config.toml
n_layer = 8
d_model = 512
n_experts = 128
d_shared_expert = 128
activation = "geglu"
balance_loss = 0.00407
lr_router = 0.000562
vocab_size = 8192
optimizer = "soap_variant"
beta1 = 0.95
beta2 = 0.98
seq_len = 1024
train_tokens = 352300000
steps = 5376
Below are experts of layer 3 (counted from 0) of a mixture-of-experts language model. Rows are named router (the router's row for the expert) and show model dimensions 64-127. Each number is 128 + 32 x the weight over its row's rms, rounded and kept within 0 to 255. Numbers have three digits each.
After each expert's rows: "mostly gets" lists some tokens that are sent to it at least half of the time. This comes from a sample of Wikipedia text that the model never trained on.

# expert 122
router:063127154153141172144074132153128141174137160157191149124130103081213113115074115120128051129169119171161088118133161108107097139137112126082193077150122161185165179151115109116152136091164165
mostly gets: " rec", " re", " res", " rel", "qu", "pl"

# expert 73
router:094206140152128192163092082182117144115151160160162188145145129106132154126105111134137145101160135156149107110072146137168111163152126119111162151123161140138139081176124116141206134107177150
mostly gets: "=", " He", " Team", "He", " =", " All"

# expert 126
router:115119102179141125103126158164108104166134175126141151154140139115176109130132154094111124092197134141100140143063041105113195120192091160110136093143137118134112130169146147141164092109113132
mostly gets: " 18", " 16", " 12", " 17", " 26", " 13"

# expert 46
router:150158181117132159143093135144207087124137142102168166164121122099177144118135143140111085089179107189177117145116112092089111080144162202127179103172120140181152123155104124135151135119148142
mostly gets: " information", " Music", " music", " research", " Education", " video"

# expert 50
router:106128149167150125085149118166119113187164098111176189136134133124143148137145143143159120113119087125112110101129072080109125076099142128086146101139141137081153129177112147135178107112109155
mostly gets: "\"", "!", "”", "]", "?", ")"

# expert 23
router:178102141101162160114124215147182113128173139106174136201104128147094110100149149073136092078133109130177123172103081143089139141138135135127209064188100141154136112172124142169122120130155133
mostly gets: "19", " 2008", " 2014", " 2021", " 2012", " 2013"

# expert 118
router:129151075165169182145100143123164089136169144137160192151088136143110121082124164115119134104209136128072100106077138116093140111117079160080190081152148150162131133147097101127161139131185124
mostly gets: " =", "  ", "=", "See", "History", " 0"

# expert 60
router:114180148163155173116113150163099083151158202132191199180149089176114186091143134194159145133148105130118132100059093110085129132128082111133164121145147155167073155193187151144174144135129157
mostly gets: " |", " :", ":", " should", ";", " →"

# expert 91
router:121189162164155157167125178151131120127222150119115139145186143130161146120161097127138088121145172151094083124148093109140118101143166100123155117092128142155080172174103165109171147118163190
mostly gets: "\\", " f", "ł", " GER", "ü", "ö"

# expert 14
router:090228115158163108104116194111112079120144117163176159117174171113145133132127099138126080084135125092136132139118057059128133095126142091110123065092106165108146175163074147143148116119145174
mostly gets: " US", "K", "W", "B", " TV", "X"

# expert 70
router:164082163138174140175066127146133098115122121130139142148127097070178136110139136141098143131182149086159121137094129090142135119139113110088102030152088175195131134140186134178130094100125082
mostly gets: " been", "ally", " later", "ly", " being", " very"

# expert 65
router:142135138080153156148071125213124062189174115117157150176142119114135147109144162167140128119152140129127100109126123100140130076108079125116231134139107123207173179164108131140089095081145178
mostly gets: " was", " been", " would", " had", " became", " made"

# expert 31
router:114160126135172127157113159104095093093135146185120205181182110169139114091130134131088099142155090121128103097143077082133093096066138140146139120115130153132162099125160138088196171120121149
mostly gets: " Cup", " team", " JPL", " Goals", " league", " Team"

# expert 119
router:132126128100161160143108121203121085116144125142143132180152163124134109137169112155099136064155136131155095137087094129127137178136086173099200121109138174131140174094128152144163104117142172
mostly gets: " such", " including", " people", " other", " some", " many"

# expert 120
router:106170179132140156086115148170159089124125174100153187189111164082126111125168127106131113144129144157199102105091078111082145085142116190116124156183142091148145168114093153202168154121130179
mostly gets: " of", " or", " from", " Born", " born", "born"

# expert 86
router:165137162143138128131119180107135068132142134164144146164121095183168137086071135106102062107133084148185090141162167087136076129108136123118154059142138145118132139148114098132138157043155130
mostly gets: " en", " En", " conf", " real", " human", " re"

# expert 98
router:146160107128124162162085156175160117130186178149133148095183078120144069133121149120153112138186100150096101129138055100113130115164106093098164085166104130118124097100147136139151134111202183
mostly gets: " USA", " Party", " MF", " TV", " PS", " O"

# expert 125
router:133105101094133135119097145150115099157172137126171185172207113115119151122196122154108149129193103146148109114115140156115164154108102109130157140142150122133144146187150103159171092127150154
mostly gets: " previous", " former", " second", " first", " final", " Olympic"

# expert 36
router:124109132198193138168147156095108103123107122168187128130113147085130089100099084125139080088126116144125079114138127133083108122176110082129221123149144139145086140175140112170153147081152176
mostly gets: " p", " V", " inter", " h", " Z", " res"

# expert 94
router:115113131080129163172118139106090108141129147148181145175139084129214108103157085125136110134170114150126060068158131133131097124209131109121148129179094181114141119156059116163157169090174132
mostly gets: "ici", "ti", " Rec", "ruct", "ept", " compl"

# expert 63
router:119139195155184133132091154121070101133156132144140118194114125129164151094139107169098104110134109139160077140108106078111155099135106113079144059113151098149125105143100161114215131088188115
mostly gets: "  ", " and", " but", " when", " which", " where"

# expert 68
router:112134146081144172112120181134112087169161133119142152128168128085131177087153115206137154061129081153105116152072102102155102138084123155119162093162155142134196166191073150157198135084135161
mostly gets: " album", " song", " music", " film", " Music", "\""

# expert 34
router:146115176089130175108112173201186065175132130142129112175185111105129172157094162173125117093154161185104119142069108106108181106143054153131187081142115144158157170137089140098186111106136196
mostly gets: " was", " is", " were", " had", " be", " also"

# expert 99
router:182109162108132112157111149145134146151204188079110196168169137068117136133160098147119120131148104153130111146106121133086108088094131145145180088162122186144169168153139151145167128141165114
mostly gets: " MF", " League", " club", " AI", " Mal", " FC"

# expert 3
router:133125153115121152104121098195117093185141102132134141114166134125142151115169191138132153077155091171161104147110122099153132117140100170095122089221134153205116189181140124153135148107168188
mostly gets: " film", " name", " album", " song", " game", " music"

# expert 26
router:143136131101123219133134127173155077124109140173154195144176117070171126152119160163150132118182143155114130138115108113127113114171094162146161100136101208187122135153120124136175138146115118
mostly gets: " public", " research", " national", " local", " education", " military"

# expert 24
router:112107130127059136202116152154143118136115178220138129158116140091198075119125139139117065097138091123163074123117129017095163095206120102101189074162089174177154095180094155104145119091121172
mostly gets: " coach", " Film", " director", " Democratic", " Minister", " General"

# expert 110
router:130132159105144157115115177136180028085114146160160119174123141120114197142110090113081145080147148166143137145069104101049146097109107117150156102145131196102126119129137173136089152073172147
mostly gets: " American", " English", " Indian", " German", " French", " British"

# expert 16
router:116121130139124142122109184175138121125113149100143199166133167119127060150098138134119131104122112101132086136061063136140136100141104141070150137185136160143157060215095112150188126160138193
mostly gets: "=", "\n\n", ".", ")", " “"

# expert 1
router:113143144121152167157104149164109112148158157159184146174155125155117114103097119135158141148146110132149106093084081124109161129095120122146203115141131167161186181144119166148152110107136129
mostly gets: " The", " the", " his", "The", " an", " her"

# expert 32
router:143151116118170185150069180144086062149140123072147142171160147147119145117144176189111134075108098147149140157039091104148124066134116161130203125216152144146148135132093126151186167102156164
mostly gets: " all", " part", " most", " number", " top", " List"

# expert 74
router:117154133152169138162089110167117140139179168129131165149175147122153164143084143100134119070176100205153106117111144125133148139130114116132196159137134114112150136197107124151196101117138175
mostly gets: " Dra", " Website", " Tri", " Preceded", " Tom", " Pra"

# expert 83
router:079137161084123151158114124125120095133178166121111120138226109175172158100163124185110150099141106153141130132128081138183162091212104138090180107181109131103175147149089073126141182120201150
mostly gets: " Albums", " Star", " Times", "−", "See", " Billboard"

# expert 109
router:169139155075174185150093113139096123162111149136136131163141072078187086110111107169110155104127116134183106176089100100136142081132146125114201119159145143151160124205094159126140162130191144
mostly gets: " co", " re", " pro", " Pro", " un", " cr"

# expert 58
router:104133146092151155127036134138085067094198141169180103150115140089118137109134113122130148100186104132125104083095134114138129138095113141146165136199105127208160131180128123135139140127126131
mostly gets: "'", "’", " &", " Its", "Japanese", " His"

# expert 79
router:124160154128136108168098156163126122131139189173199134165163119105145126163158148172128146079157146120159136134110084154126130073122124128112153097160156116131193167102114117220162087074117175
mostly gets: " with", " by", " as", " from", " after", " when"

# expert 10
router:140103194150163155144115166123103048134128105142141117168133147099174150120131116143139111059168103133155126112113102140135150091145173150138136145162139187141146149132066152198162143073147147
mostly gets: " large", " small", " flow", " significant", " designed", " water"

# expert 6
router:148108158156171163155084131131110135142137140185205141173102092101161130062136115148128081180138112145134146138109103121120093099116106082119122090167093135170148151198104127183112165145163162
mostly gets: "ō", "ya", "u", "ko", "ji", "ara"

# expert 22
router:100135160167156133139106123158142114158155118181171193118123129117123174089105181194124166142090126102180107080055091072101129148158148113132160090174125107134104148186120182181198099164180153
mostly gets: " |", " *", "|"

# expert 64
router:128114112136181153167111142124140149180086146136170163173115085124125099087081100108067110117135109108132098134129129138135155107160112144083157066151164182141141140175061111119107125114114202
mostly gets: " acc", " Bh", " exc", "hu", " dep", "ju"

# expert 2
router:130127165125125190158099113185121142146117146140163184127128073097161155125158108131068077110112168159127082153119126141069184123168124082099151119168088131130165164164057109150153129122131103
mostly gets: " Bh", "ón", " Ma", "ç", " Mah", " Ram"

# expert 19
router:140147131137176123110058131173134138132194154119122202203161100139127149135128154094110091116181134152137079118076091140101149090157082132109126090126123148148121155146120106181145139135107148
mostly gets: " 16", " 15", " 12", " 11", " 13", " 22"

# expert 121
router:076086176116174224128155113125117110154140139185159176111148114079207188067105104148135092121132087147141100121121163102143113114132115109114154123151084167165126119130085126201157125067179144
mostly gets: "ll", "oph", "ert", "em", "ug", "bor"

# expert 12
router:116151176096165171138140160144137103151152159149167156155121150061113107119121152133155173081144127114176138117112066103168175058129133155148118106141148119137164116120112160178126108076183141
mostly gets: " after", " when", " during", " with", " until", " After"

# expert 67
router:097110129091136129087145125200133039153165094117174193160141107140113122117148143136096107133235106190126126113076086108150171119162120095082164061134082152206126103191102181172124104100090151
mostly gets: "7", "1", "8", "0", "4", "9"

# expert 97
router:106120157103150138122133133136123094166219165175140138171127109119132187137122095078142135113153133100111102131081111131141118137112112147141151122153126165167124117170116164197156154103146162
mostly gets: "\n ", " *", " ×", "\n   ", " ISBN", " \\"

# expert 104
router:148154157139119142121159165141135128125119091143142125132135112131165143089126111149116114102130113066209124106106148116147098114168075114152198116139147163146163162174061131137112160117154175
mostly gets: " s", " l", " bo", " w", " n", " cr"

# expert 59
router:074080135090132162200146164170109109155143146127160141141154145055153128093091143172139150152175091133190109091065128097138116150117082140169170126144104200137095115167080105192123172085152130
mostly gets: " not", " Me", " Is", " Love", " I", " You"

# expert 5
router:098102099108174101128093152122137138096172143097172247162136147166089148081132144122127107095135101159126125153083074101140069105104081172131188136174101106138135138201136156153163132140117189
mostly gets: "\n\n", " =", "\n", "\n ", " ​", "Species"

# expert 116
router:168072153141153154183155148156158119132172137188129153172171086141205155057115107136117079127103135167110140158139138135134130137166134114127171068144121163157145141134072080219154105049120160
mostly gets: "si", "ti", "hi", "li", "ca", "sa"

# expert 101
router:135152115115116128175174178200191139179154171175167134158135128140125141111119114147113105105145100093185148151116088108106169078119120165144142111157121153168124185145119153160115106125121149
mostly gets: " been", " became", " being", " then", " later", " former"

# expert 8
router:125117104112121161158109210108137074138136136158139131168120161166135181142126169128130111104180134119157073081055111085108171098146104139128201089174163166145088137121132129104146121066131096
mostly gets: " two", " all", " this", " one", " their", " This"

# expert 61
router:109202130143137196156119083192174124106133143139133145174102148097160156114083112153161132105149118156139128123128159101139180142185119120102181128151115132165180102179073082133174167141172166
mostly gets: "See", " List", "=", " Genus", " Species", " See"

# expert 103
router:120159139162147124092141188188133161098144133114133139166095140118097118095095068138168122084179090131106140086086043097126146108165125142109187128160076187138130120188049171118172120099115168
mostly gets: "\n", "\n ", "\n   ", " ;", "\n\n", " Born"

# expert 89
router:129126133127174169163167147196126122155089107154234140181142102103147158116107173176131159101143127110142099094105146123109186092107113132124184071144127183137129156143111191171155153129114163
mostly gets: " life", " later", " time", " each", " every", " late"

# expert 4
router:107139163145118147158145154163133088098164138151148169153144102134144167145114138150094120108189074075132110050132088135111173095120189190153160099124124133114141144153085141188177104110132126
mostly gets: " a", " an", " the", " of", " another", " very"

# expert 84
router:105068159102164129151112158138132131123174139150141134127124141123146125054155165144108094150112123142204078119119147096149132107141077084145139143133107157116103129156111190152116109152145160
mostly gets: "berg", "ah", "hl", "aj", "hr", "uss"

# expert 57
router:129132164119160175116155208135138148149151146125171131117140130167075145076098116073135126154152100127138093074113045125145139123147127126112184122127098147148129108133111123128170133146122165
mostly gets: " co", " Po", " Co", "oph", "log", "og"

# expert 56
router:097098128162167177147110161156204105122113118196131126166166127159136111068091110140128138136152077086133063110155127097122125129141096142155122094174094138162139103141106135176098140116157138
mostly gets: "ae", "ita", "ho", "vo", "ino", "ira"